Weights of a small mixture-of-experts language model, trained from scratch on English Wikipedia.
Size: 12 layers, width 512, vocabulary 8192, 228M parameters.
Experts: 80 experts in each of 12 layers, 112 GeGLU neurons an expert, a sigmoid router, a shared expert of 256 neurons.
Training: a variant of Adam for the experts, 958M tokens, 7306 steps.
Below are experts of layer 3 (counted from 0) of a mixture-of-experts language model. Rows are named router (the router's row for the expert), gate (a neuron's input weights, with its number), up (a neuron's input weights, with its number) and show model dimensions 448-511. Each number is 128 + 24 x the weight over its row's rms, rounded and kept within 0 to 255. Numbers have three digits each.
After each expert's rows: "mostly gets" lists some tokens that are sent to it at least half of the time; "gets" lists some tokens that make up at least twice as much of what it gets as of all text. This comes from a sample of Wikipedia text that the model never trained on. Tokens count by the router's weight.

# expert 45
router:123135146152116148153108171142144095113105177178108139137162102099164127150171166159140092162143143157118128101111135140110129162140139102101127130127112143092133136145136139105153163126146143
gate0:131162138129118116153081120160106109132108122134120143127112103143150127114136135105150076165154127113159117136183139152095084141077063155135134152127122131131129102180129150140112115148096188
up0:116092141130170146127124111100120158165175151126132127158122106141088112122136142168114127129118168147105073095084142129125131110150148098162115153125093103132120135149126069139145134146135136
gate1:109135135128139172146102153107142120116124120101114149113153116113115098167135124127118122115122123077134106132147140114106120087136151098116127115143090196145137107142105117159127131151143138
up1:136144104102116157135150147135126094169176168115124157091133089090067084171130112117103119128166135105091108139097124133147165139171156088125113119125076141127130125108116160132166143091129094
gate2:122118118119153103112140136110139149118125144162172153143147127113133127177114071189144122106143127072157142101094127188109134162173160144114115130145125119086126159123114099139114165121113119
up2:160118159134106149128129140144145138119142107148143101104124134157144113081093182091119111177108133174139102141091106127137119138073125111141114156121098097110138118125138167147155072161127115
gate3:171139100070107151130137153089111149126143117139140110173183185113159134150098083136149147045170121118108123078147143104150127159123087092122159101076081144115125164092116132136149142138114126
up3:122159142178147142127137124112151119143122149126140131136089116159097124131121123140134113116108126130136148146154097111138122092121143111131121129153124117136170122130121111114123103155134127
gate4:115122136115138132127145133135162116134107113108115079122115167109131137150135085122102109079163128152117148125127156140120148126160121103121124078159091130152130157143114151128122134131125118
up4:075146147147109126137162123178130155130098101142119134124121170090176121130122078114128128103164152136118143115137143114127181141161134132101151071145081119130089135147119128118156170128112134
gate5:122125107127096136140156132086151137095134145126119124133133142090148101131149146117100149083161100158131144144153143149104159149110162089147139106144129092116114141180125169095116154098122109
up5:128141097081085137142135148111121113095177120170142118124164133083124141158198156151158137051212072140096161101133159073156132130131175168131118118103135132106090156155127144105120115107083162
gate6:132083133144108128139122111127139152131127112154107128117150106100115071141128145086115103114148148117130172139180122061090138146138111092149104097130127113151126131089133124118130165112129111
up6:122107139099076156114099119143148120162141126157099128134149070161133047123130116097101180170127105151116140141181072092115127129146108110133114102126116104141120137154191110124112149125170151
gate7:134113109174151160120091122123116116085102136169138184146113130147137148140135096125122151127122111130138179145076155136117090125104122130100126144143116143108146091099094122142087142151129137
up7:133106148142099154130165130110101158103121164126127085088156124110111122151108175149110133115138138136177098102140108116131117114129106147124120160158126115110131151130102147165101166140139110
gate8:125136084137147088118129106147122118117146107140132143142160149135119137103153123103118098127114121105133157100133100155158118120126127124112137136160122099104126135158162142100078145103132154
up8:183081121134103110151101179134120103120146138167105092148123100127144135152122117082168116145131085106170169122144120135131172164129114139117094185140127131082143151190128133098105099150081120
gate9:060140129077120136102119138122158132116090088127084136143151117128168113116098071117108131124148115097082102114095117109106131138132068135130109113122106150136142139133105153106112136162148144
up9:127135143145132123097105122120159132133110133109091173163164136150191110125105121163079100112126080108092095123122132122133142147109131118148098118139121150147145159133096119116141136124175141
gate10:131122133131137130148118158113092098114120141142119128129090134135141114157134086121126095121127157135135131137117120144102141120148112107127124171145149099103142155140115093158138160111125121
up10:123134153172168117148101117162129113158146100147114107143167098176121121153062122097059109093109125167132095076116142143070112155122142115157118159125079162092134107152120144161135145139102114
gate11:119125124141119123144133114120135117156131158088068099158169113140098118158141088160141127119081136144139164093111115160114147131115121145127111148117121098124170120115155085142142162135121145
up11:146154097161164142153125135159141125109139146085176120097126127157114133139124133125101109121129141085185139160168122127124142099172125095166139109111200130162151158145110149136164116156155106
gate12:121156159146132102161135129096112136103109150129148100153107154151122130120129131133155114102131116132102112132145142136128095150158130115144135138112176136168132119119127143134123124182142112
up12:124129141117152162121144116103108097167118148091134137137107158151098128135136127126138096122129122160169130130132132145147130064129158139111134116146126105109139089105170127121142123114124153
gate13:152137146154123118109136099144131151149157119144155144119119133126147143145122140110156103122112108125118069144141136158133077159101153176160126158159124140105126127145163134149121152122140123
up13:152133133203110083119106168162131141145154105128108143150125121106145140116171141120143108125128164166097091084109100112131070109129131135137097130152133134133122136128141169163108142100115132
gate14:086140137151133090145095120124146100120150129184090094146135126136172153098118161130145162114147130109122168095118139130129115116095141126165148156104135138117105126140097068104129119168160127
up14:103135144118134110155155146146130135119089193145150114094131111115149144143096171125132115126103137116115119090124112162137134100139103143152137141165148144138101136123126111127138134145138134
mostly gets: " United", " ext", " Ast", " Phylum", " Ext", " Med"
gets: " United", "|", " 3", "  ", " 6", " 8"

# expert 75
router:113169139134140162178107160115144110137092166142082129178124100137131150158131129164156100126120124168105173093139123125128165142109110109155123082142126148101166141139105115109167129164116130
gate0:124174137144149143139103150106136130120113098118117161163151108142132122124165110166101090131097153138114138123155140155096130140129147141107118137147062119104176141125076175108142142092115154
up0:140164151123108136162086132063118136140111140091129186119129085125120112143134153157128096093113115140119132115120122148089128164119117129122126137146117125111150108154135136131142128081096177
gate1:126141086147142161076115139138146119094155114165137117120147156123142132123117087083098127114140157139118160104154121118146139128109137098101133157099146136129129098110142135118118187118155148
up1:123137108146171112107125117161121129130136151125124107109106140112118173118162188126159129165138138127161121140139109104152145114088114162139150151174151129147143096165108127121106142119126121
gate2:136138118112141116160112138124112123135132087095102155122144122080112125119163149160145096123139119141098103091150104141106085147111127123096163147191138142109123166138107152123136118109114168
up2:163107144103144126092096158093134131112137083100099136128159120133137101149084154141170091156139125167106081147145082132101116191131132120125149128143118133142107128121140121160156130128149167
gate3:099167124114143122129081181132108135133132136106122147116139125151147127135157135146095163114117155134097135178089141112129134097139163142112137153169136074160154207143101149111148099139173147
up3:068122105107105150150158121090098119119062146099120128156139175141108151109126137123169153145132091159163094129129104091109148117130134102109119116120111133173122115104145116097170157148138098
gate4:099150130121156131116142106126137158147114120093128108118082118159146139172086134106118148133134159101161141149150095150140121094127127142109131159088149149119115149135147121122141143108150099
up4:133135152127123134133132123136135145152117149117134113125100141157135131159106119133124137107146172092153148113118111167121150128108125139113115174099137109130128139082149116121120138099132094
gate5:123104144146146136103068137131143133150084115159080167156137126108189152164152107127163086145103127138085128095163126150079150169162134151127122130122140103119112127125133134090143134131122179
up5:144134089148140143147182139163122138104122141098166098107117096105066125108151153114125133142156185115144111154132106113168100128132093086113121095116132149161142114126115100156082124106125123
gate6:165158115117156133167125138133120091094108106110138164134157119114136162138128116111121121105130144161095143115182144089143126126113126153139149153130135156077137144113145141160156139172115173
up6:079146094135108171108103151162126144104114106142122149162073100116168099112109142081145129151143150124111125122148104139101199143143143130144119123133138163144120154119118122114143122097184099
gate7:129163131112131085155113173173185178142072143164102120135142140164117138143094165085160111082115115171113125110134130105115181093122092143150098138118093141167108108129130144148127136088121114
up7:126157153096106122122144121108143121117151138150065108122109119151127111085156126168103168123126113163124139125089126142103134099092124143110139103092098129106092143084105066105144134129144112
gate8:135123112140130108162111115122102098148090139107137192159124135100091104123171172144118107134107118096171111119164140122125098116128107107124159138195179102093144143111117171184102080109142165
up8:140158132142110109114156106136117148106128123104132162116136120192117086097069166185096145073144153163103144162129063156143114156113113141133136129159135130146108113109092141129151119185132112
gate9:107168093133106146156103081076128109172127132122138138106155149148141054154115093130122132121074143103142133127141109109153168145118115136113138115156118143152086136086149138121150176129134131
up9:130141139131154157090138150151175079123121120123159097124151133101111120071142128121113136185131129142137110113116154150126165087116103143154138134122144084076130105139082115091127140146106140
gate10:137106140104126149087181125166152083100120100151134115144152149138075159128148173132106139115121144150099096111138123146136113081093147129115168072109130138120129142125125077158140142163159116
up10:121133117128121138109139126117083132117125144143117107138201134086140135101095159171148145078127111126102123132164176104123146137131122160103170123121075131100102164110095141120126157139066131
gate11:129127195118106089133143115120117125137097114157121135100158093131124101150102095161131099155058127113149100144140111190135121126150116110106135124134154117130113158144125150110126113136134117
up11:107157134124120143150155094094123114129166132141134105145105122104100096094153107103122132108140079094072158137116107141118126146101085170113119148100084178142138148113098157136154162171140161
gate12:100166165176119140137095117148132124085149129130104124098141112107158126123105102142131140147090157095122107107138128105137158179149101125121097148152141150115130135117099127108163166152130104
up12:125122110098147098127149120143094129104124163094137125151127088142111146172145128170080121115118077142078143177157089172157114120099147083159159170101139121166165136114124091124149096115122095
gate13:157153125166174124125124162134140113166124185114139140135124117142099129150125093157127100125158118149131095102142118110116094108121144138127122141146122123130147129113162121177134096094137080
up13:155160139129192115129122145150119100119136194144167140125102117135148121164139112166117134109145131126136106145104143120164107078124150177176148140155170120107160122158102127136125112102111135
gate14:140149106137095150120141100124144148181126156134150153132105124101123126129133140136158084147171132164168163101120134160090159114129162124078112091102161134165135126127126162148159157057115091
up14:105110129099197107107117134139092144110106110154115087110142113157123141142142158145119163108095102143124116181140140102131096121126084178201155108154112144133151153174148101153104088176155166
mostly gets: " traditional", " Russian", "ical", " organis", "ician", " historical"
gets: "'", "al", "n", "e", "ic", "us"

# expert 14
router:146144154139133136116107145155149119146093176148136117159147131127152143167145138109152112119160180129128128102115106138089125148130126113123102091131133169103173131163109127106166137129114171
gate0:106155161125121109116125138152127137142120130114131102136167165100135141137129151123159140117130122118129093144087109105123108110171110158092115097120147169151116095138122134166183120157122127
up0:138105118126112164112084150134136152105148142101105142152128145135156118137129162126154107115134102147171109162108125102130119097120132141183125140131121110168118124123151092156129138166119107
gate1:158146081133167140122135152116134143126120152131126117126148157134126094141118105120148096107117168124123143137137189133107128130128150089168133091122147148121077117133100120094112110118072112
up1:110139153111081134129146085125087104171142136121155151135092095152108179136090126138087143111154090110130173110140114147088168117115102162124122185137101122129145130123132125108119108130122122
gate2:154144154140156164149163134134099101148108138124152169134166117096083110126128146167135142124106150170109091134127159138130161126143156124136108147137121112108105138115122112132157095141093142
up2:143069135152162132105139139107174097173113103119136162126136143147119111110151163162096132135111099110115127115164106108108104103122132105142122110144104085126121140106104055165133128072164117
gate3:131175121142119139197095103135135091138106132136121152138131136121153152120116124140180129119159150142126140104162155084125157167091123091127099105120090168091146133142108125142166139188080117
up3:103155131145097135153146125097114160137121153128161112110068103130090119144110098086127124134121115143167116097124092119159154094089143130135133138155149129163118133122097120153132146143164078
gate4:166123127133152130136089117185067115107114169132118139137128166115084120149143185144083093111137166129123143134099129116113144123107105127138127137099141111096130114175127123131127137101145139
up4:134119138113096139156122089125119090060125085128167117098110113133129080127124118076129130126121158099132086105126081151173134120113125118144133125103177174121138115135151123138110122121161124
gate5:155153109131101115122089136104153125105128152133071141127145096121108105113105146138123125090077126098147109095101105136147143161130127146096086159110116111129120128107107151161115118145109136
up5:144165083116155104120096135117161134125113103138099138113155122133099118123128129151089119056112143104133123111108132114122121202106145134097073163126129100119145102117123162149088116131125112
gate6:133128082145111096129095138135122119136117084163085153109123138105137078136134113137204130125112117161100078055112111145121135150155074121130136112122146148124140152142131150091159144129093105
up6:109139172131173155158134118112097149107140133129123164186157142145132138102138123146111078102142102107119145156126133114139116135139180106145150116121132130111121115139129115148133157150107121
gate7:121110118108132125109089134139119110132143149168085174163129133130164156150138153131142113128136140134120151097153122124116106136107126158110154149114144109099142123131147097089157109167140102
up7:108111127071120107102115125129094132123156183148093145127140110136144121125137149116154111180124102133169120118151071109110119133100127176137142136117118115115126114103131097087097106160113125
gate8:122150134132118116117117133135096082101151121123147108099144158145108156161099157127131141136100135170124148156139121185132174136100111119142121163094152068165119156135158143142178158143169135
up8:119127147110140119104162089159130087128149123107132118088151120140120130132086149103160134132111114158096139123126124197143141138143125160157133125124137077134123130154124123121172177122158103
gate9:162100174162124082147091117168090118095061125147126093124159157149137119134110138098112114133156173130178143126144144120137131168131131126147122114155152153133104114125095131132128175141139125
up9:185118139146128082130117124157098126118086159134139104115134158102131113106114124093104147129122165105169149141097167106102093136128120134148086111150145157130124093131060130105132143126136147
gate10:104089129154122113154111118116111161136129136144117110090129153142124118106110112063125120116138164145099121149136143129119137130155149127145131108132124108136124121163121129124120116129091112
up10:154148134109150113121116134121109144061132164113147173157125118104160134122126129147116113123097155123117148142048124108133109117082111084127143113123152113142163135091146092098137115133161138
gate11:082111142134175134106134173136139124137137139140136115114122101128178138118146130084069132124148180148116113144134150131126099082112145164133124094152088079158121115127114135090085147155095127
up11:173152134146096142132142074151125174081138088126123152151138122106128128132154113116192115115114109118132175170115070089150177122158107100158094087154146150114140134140126111154168157153158138
gate12:157102145105155147159122135119122136132108117105095190116141136103122101157128133107122104100144137168129103126128129117119121107128141135110135106114100135143095159152134124149129122139134116
up12:164088172102171144169152103110126126142149152097110160100125141142084104118098101165114129087129117151113116147067129116113142105129156139099120126091074125120119136129167108151150110131138121
gate13:125141127131165138114133143108136106159145171110185170120127073129149105120124170180135146127141157110153119139134151153121151114099166151126099166126148168087168152131132100158122128105129103
up13:074146146104145191131180104110112131137095137101143160110164095156087112131119115150149151153113149154154109093125148117104137105110159164096119097092161142097148148097152082136117140144076115
gate14:140122145131083111137134163143147127140085153131095123083177133100142141108142112118125153153110119141188088104122152124106128145143111132101141115133106158148139087152088087180132124145114166
up14:130119134135072120117127177187150098078089153143086118129161149147137122161165099116128129140117124116115089074149164115097150118118152116102160134157126129105130136144096109148138136097080151
mostly gets: " mo", " Mu", " Bo", " Tim", " Mo", " Sa"
gets: " |", "|", ";", " and", ")", " by"

# expert 67
router:152123138121125118134112156098147131066106149161110124142126091106151127153155130122135068156158111132145110125140114120095122142128117155130114142104088153119176113126104117099140138141131106
gate0:151136082157133123108134102162110084148136111128079156135110119111150145133194183143084128110101127115115148074160166128104129111090169112118132107106107128103180141123119102123156119140177136
up0:159131163172134164115130121101124130166121145095171066132120123145095130163084114122186109148103127145111131141094116123121151113135121126135112160120089162141147125131118178151117074167131127
gate1:128177175161089134172155127114162130130125132119094139108173137129128103090138097136121159108110135114172133126129144149139118107113097108116139106118124145171139154136116112102161161143151127
up1:131109119121139159125126147131148133132116126102096070104147132122186124161127108095125109144120111109110139135095149137125151118145120085134135150122151122087096145071106140101106074066099167
gate2:144120143129093149147090105138141148114144102100180125141122156151127150149115123128098143120105114140147157134104111092145125150095126161142101094145139115097155098129098118189069139134162133
up2:135115149125106127152136197128157179204111085160143135139139127097109118190139122133123111112153127142141121162106156147149107187132097117125131089097169127124113101115127112141102126132101101
gate3:102110150136157114078118155125129090112140080177110084164144114152149130111132109144141106116151153139122154120153130159156109125116151156146137124141111102111118097145125160093081141141120092
up3:094133144186146112162155179115110133124123140138156072132112117180148127120146183137125170104158093170147143111121125171144114119141112105166126107127163129129135126115114134145102130186145131
gate4:124145144099114117145106122102137118084096123134085124111188164119160115118118124118118136160123166115154136122101136096202141104127089163143118110147126107146132102124125147136150105100135153
up4:171132099150147103139176142113153130121128107114153165130131133128087122125131090144115099117134131135144112121149154140113083140170171131099137149147115156095099107145100115143164102139115120
gate5:155128098150100136136107172158122105127115106123145131124116109140126120168137175138129090147101137121139081099125109173124093138089149123113088143119104085108098145128165126116122127111111139
up5:116146149131149093107102111145122120114098122109152142112089084153158127148123155086140156139109098116095121169128113107118139130150129153157130151106130132102115161120094134130126126144138145
gate6:133106127108110130105143158140122122124089098138143082142105090144120084153126146127117080089109129136183134112155060132112138108146108179148131187126131163141187109128137119141122115122104116
up6:138127185097106061155144145123112138095142122163117113128110155113117150109144128145110124155150149134108135129118092122122144108108154138098138154141136119143094134092109148180088086081104139
gate7:110118152160120157093087129111097129136109128165098127187132128172130101114121142145119153111143114137117089097166119128135101117119166093147127124114122144154085149143106100134106115119135132
up7:106138122121170100154108150149179160121149130116163116083108157191127115125110125116105112175152161122160149133140171098107176160094103171130116097101139140125149118118129179153153101147138137
gate8:108147112147109134127150121112127109129098082170116158120054087145166136127149104130129129101118127135134086058110127110169111102151150123138121174124146107139161157163151102121141151117139101
up8:116156105114136135137146113105114119086132126125141143131075099204094132122152112110112129094128128134136087127089098105179119104141117119158148163087136114176125143152144120111116127160132099
gate9:157110180109142124109138074182148117123127106118122174123128123115101124141167123181090096102130087114120131111112119153119151104141143133081134109110104105077157110130183129158123131092189112
up9:091146062128124153122104143104091118131089151143099134145151149150115108136129105145136151132133179158126124095109142119157109133132091068117148145073121186148165167171100104104141139149116140
gate10:079112120109147153152109159108167128119112139122154116136144149136129146152150117140142119118100136135137083102138116141130134085087142122165160161107146170125140203125117122171098118109113082
up10:153127122119118087130153148113099085107164147129122137124131081138146127137093132147102112185180137148108154118107145109121087146141122141107119089115174120113163100145165101142126120134140118
gate11:165138092144125154128111159132156096134168130101132142122129136109124173168144094089142132160108189131161136128175147126100092136160137120154128078113114177118118142189094114072106144109140128
up11:150147085187104116149157149102120110137135140137138135101142152155136143113191108108170135146120117142129124131148156134113109126112173095120143122115127151121086107152120099107102163106096145
gate12:173113096124121114104136125161096137150101132171102157136115087115147112134112150152157113127136110106109178106142104140151132160112137118115132118084104137129134147129068174115123140129073134
up12:176116095122099129100156131181122129198142140117107166144131130104159152142134176168127127142127117121103153122150113180162093158138155129124109097127100134098090144117100131108108140130092116
gate13:144096094102146147115144183085122093132160120133140118139113131150152145169127162124150138174154097126133087093133151114145156142138151125153130117111160094110164121142155122119116105130126099
up13:140135104100133160117103100133152122117131129100112085117120150132162111145121124116145123110130144105101105141122137170120150094112142151164165135134132169098073114150135152166119068155157136
gate14:138157162131191155161125110091104149181119118112100121083123148113141112119120155142164124153144119080115129135113176086126134107128118127149095109139112135132148135103127134119133140117078151
up14:133141119142127130128145123156118106124108128111125154145122118162169150116133146133129111123111088171168099122100114145111128146144142114140088129135122136118122113136143121167165091143122166
mostly gets: "_", " MF", " DF", " Animalia", " CB", " LINEAR"
gets: " of", ":", " (", "–", "_", ")"

# expert 26
router:123175118093093143135117163124155136162117097171125136108144115109156098164122174132113082090123149144139192112168134174153127146123087105082101132107118135122138120125091158124125166140130134
gate0:109092091102150127146093165149189131096137148136157123107135144100104109175098140159163111149144122129106158121100154139146123146118129112131131102077142132127132184156100152152148145108135111
up0:133116142131106113126166108110118106123094170159107160090113098128141126101125115144122116128153112076115122118095120140132122136168159141101108101107160130092153057107140108124098109132106143
gate1:128124172140102093158121116145132141118100138159117117093137141134147135149146158115159124104100128098116147148129124123136071165135088143098129127128171129104173157128113145099163187110101153
up1:120109164152148104140100142076172158144114135139166118093158119144136064127057098130125166160121136161165157142122142173131124112103149157149103125147129134078139091113132100143110166133144135
gate2:114114164151131096123131121122081120152105121159154127109121076157072122144161139150144095127147115148146114139110144145125113135103154121116188129145149090112128112141120137167099060131129131
up2:117108127153125104099087121123099094166114132170131127096114067110112139143131159133133094148116117132133105129123154156130088120123161123093148105109133101122159123088166158119128102107145133
gate3:124142099112125140150125153105098133141140103144092141142121141097182142126164115097128131093176124146110187133173163120146119138163171129120120151087150161151128121156151121094138119173092092
up3:126129158147107131104145105142175103100130149120157114148142123149090127124089155155140141154083151136147106109076090137092101139092095135152140145155136128093150152096110141140160152082185145
gate4:076132131129128110097138125110156145117089112135094135133121164127143129172124137091142115108093120121122092128084099125165143124141099125135098145135077102137100159132125128106147162169085106
up4:126160117138132117143123100159126146128137105091152156107158085132106098140081141117096121076157141117097161132142130154126152154098129126139114139107121150118148139174168166118140135113157122
gate5:155122108154157182101152118120132143144129132178113112134109148139100122155114149175152127138135152098176098096166126168130115140100147112179121123127115114112155133105172133090118136138121144
up5:134108140088106205117117118081122144155143123092148116164174165135142130120099135129121155135146092137121126072155156148159120124112196134106112184130077105113127076097185142142150170107082107
gate6:165108149104089142132107169135156112129165136127159135130142117106084151139149142156114102083151132129106143143116136120122125134142052124080125145159132138106127130114125169090125101101173118
up6:138135087064113089164123160145168160102151118106125139125127120102080141140163120117126105119132133159102113135080159178149150139157090103147123171146096149135106088138162131151135118092135137
gate7:097149104133120091106145168062147132119150116167113134121129154150107116150057083134149109127115136160111125142128129172098120130095121150128146138144131130100134161117103153105060158111167159
up7:138095150099160167130082091139095113148118150112105096078086134166142121122163147104138122134095092137126139140089151099168124130127146139166109171076172121132091131146154176175178125137107140
gate8:100145099122118105121108081124126129154119124097116138121107146150133177123118123130106137114136063118129169087169135126113136155162090115097163097118122132153097110129116128132118110160116137
up8:113131140141157088149111146167154112106131118145116114126114115082152118146111146139132106130137147118111145144124154111099128106135145124155107136108140140104119163120161124156146110120122100
gate9:100143096104114149176128118156141137120121124176075110117125133119120100119099127129089083111140145134137147147125125101117135156100128100120121139099196157120126114118127150130116149075125113
up9:154107156162134133096112168115137142141164147089155148149161122131132157130156116122139176153124125111130123107165120169125137108153128147170161119114113078178100130163142126106135143176127144
gate10:119114153136126155159077134089117114126145128152171154107108144118094141165096129109137118128155137124090125129116148135161129133131154111117137099147108110090148167201159121147137170145137102
up10:111090108131124125128095143054162117102140128131194115144106164122126130168093115143138123133137131123102148116134164139129143159153140112132135121099087110110123112139175143165121154132125111
gate11:145082130118079089141143120155113120118091122170132110139140140109164156107155148093164101106126140146105183096132104101125114125169112103107095113164108120087101137104122157090152095135130096
up11:121131105117143104142110101168128108083125115129114106111136121161138127119115145119105168108135091163104145102119145138162118130130149146118145145177149142131102102130137135104092140139095122
gate12:098143111104112124159116125103138119127105152176132172126113100092167120124126091114122096119102135133087119117085130128127087146129119076106131127152116122096128124126106167147135153104157129
up12:120118109112102114122151090126097128140134101132119135165152124073121154149169136156118106178151111115120122130157154141131114134116117118069119156098127157157150144110093164116112088148123156
gate13:127154127147128104130125116118149101156104110151109105092164096088151105153131167143132151146115133143121160104111153126159078117137159086082155128169151111125147135083101143080090150137130131
up13:146110098141144143167116112119126143135129168155133089117092145091118118129159139151136160101134135124103161124088163136117112140175176100091153151093099134148191149138082125111130128093172133
gate14:120140127131154120148114143176115118151136165151175169112115168103117125134117128106107111122120172108159104113129128115118124146137095161132094125132151169133125129079191171133089126148114110
up14:089095130112120137129152097131137151154125172158171122112090168112154104131093135095130135136140116130126089104097157137137132150128105111126095096132130150135096106145128138164110114118119116
mostly gets: " past", " what", " Past", " Like", " What", " respect"
gets: " to", " by", " with", " as", " not", "ing"

# expert 77
router:158123131137126171135139105126135101114137098124075146166135131115178111136141142103126118127126153149147127108170135124077130164141092155167144160134100147122162149142118102118129131178109111
gate0:144133125121166135092164145100115093108111158125120171163105145160168137131122107081143154153119115136125150157143148139099163159150116162143150148121121098108105110087147141153126141127158119
up0:208159143113153108095103089167139148158110132163143094096121152136154122125157127144140086151153141138087123170118144153116120184098124100109111131110106122113149151146093119138125135121109142
gate1:121158130087110146167069157161166087176107134175101098111103092089119152163155158133073123110114145125143117135124137121138170134186132135142129133154114048109145092140122107153120093108110110
up1:126153111074125116138115141143112110152119134126176123076101124098107160173154130077076119108114142144158074112101119125137134109135104147154132160152120098150135072108154130109088085129142121
gate2:095116123165141106139127115139148143129060127131138142099129151167086136141119125189142135112173180127110115172130111119136145128162104166134115173097167079125156167158131119124143104107138150
up2:122111100087145120160101130140102120110110111102163095110164148150098110102115129147152150107140141090108127118090135065131097145127139135138106162142107117132163168167091121096184121163118113
gate3:143107115121083107139148138149107151092109153103130134096131101113107094151134097153130106190117137126147137141134125152104115108113146106117131152172099153087134145124101140130149123156094156
up3:095130143099137131130133115145095101162124118171091130078125142152125129122105136105142149119162097142104137106127143093151113091129140124149095144124172148121127123110145103100111136119161089
gate4:132131132104055150143116164134186132106122123157107151083139107128111147152143118071112105161134160116166065150144148124127107130152114116085120133151121120166153170127111131121093112064147120
up4:148089159115056132133166149121171152113129120115152110108138140165103135150137150093124122166122142115136059150146127121176088147129093154107148125136099108160109158107146142124125119098154109
gate5:155163191160113144114113090084123175149114102128104150133172113124130132120117118139153142126113145076126132146183125111127134146151143111113161166093117139152100149094136134155106107167132124
up5:156109119138117091145132121102134113174091109117107158099122161110104160107145159122120098164129150149165120104125121089127109124157135138160116133174154116106149133138118075187130108098118155
gate6:145135136126144163139168101146134094169128115114149119112149179141082144131167134125100125107101127167125181135141134180128140134174131139128136097181120133087104122131153109117100170116092153
up6:138133121101141149160112125154132144131131160119133144110136153141102128159179116129136140097139138092113147114116153139139134099112109126131130098140105166090109119145129082121080102138128126
gate7:176112105132150166110077144111124120153141136112141079102170161141182110124149115108135139114079125136107135118159116155134083175128130160099164130112100132129140169125126127089149149116159148
up7:131135157088083127152151126179141121119126169134142145125120117135104142147107127158107113112130161139134156137096116124145122149153092079181109108183076127072118097132142131187140118147119091
gate8:158118163177151130111147150119136135141146149143124146129143143124114117149122136088115130115150152156135126101165109084192163121186063132152130122165148111127130109111138164126133124113108127
up8:132105146107094118127128151105130181130112146112154122104142094072114144114108143150118125126141123161147155108112118131140167105186096124145092160153139154122130088120170117165127120161117132
gate9:109116120113125107134098163106142094124132124138102081146139089121135112148128150111138108124167166186162067134112129157159135151129082125148159164162142147135105154118106108113143127149108156
up9:164149144133103131106086128075123103147154115116147125170173131118125147122121118097131144147159145160122118148141118102137132168114108138127143166119159103169105143085076096128156138124158116
gate10:103163136161162121128144121110113138092095157175126110126080119097152105140102128138156138127146134133120114102145131147142141147104160145134107100107157145143111110113109112180104131127117175
up10:112103087117111150139113160117141085123126136111128085106118132161132167137153104157096109139161129105154103118122113093105122122156099161119120161157147103155133127179114152114106150122143120
gate11:153144163101093153135131089162130159129167132118147115178106164089137129138159155100142155175162152126109143122143166133103118126125115139078117138141131109190129123143135118125121155147146097
up11:142133088126104137152114126090144110099145138108139144134148134142135121131133033175140146180093085111139138158130138124159125099090170139140106128125163071123115108169082095120078145133105127
gate12:118150132149164132135118145132091102111140141117126111112116141136157088146099075107180128113112107109140126171107186112114162138156111142152100128145132101120120098159104135140155129164136123
up12:111079085151132139119137105158167132119152144113139114164128115161080161141174145116120131175141089145157125140103136159097087124136133091125131129112176084122122133145175090137101106133112115
gate13:111141129183154148108112155110130126158104144160161114130122141147143114134110100170120124104164116070144139135160104144104110099155144192177124129089169117124120135099092123110105150140152142
up13:154124124098099112163155139159094120072154126132130101128099084125125168133133128163121122172141099175142119152130152122185138107110122071103155153163142175133131112153134118131156123146107142
gate14:140088121170118151104155124136129165106135157087148132164143136158120143156162122119101125111144145168107124141113168133124108104119114131159175096103130091126123189119137149100145150094112131
up14:094132102113126152137173131102107118119156127137122110140131153131151102139147112115154132118135150088142111115133128107149111135160132111087099119109144124124137120146114138098117141109092109
mostly gets: " Pay", " ban", " Brig", " Ban", " Les", " Come"
gets: "r", "n", "i", "t", "d", "e"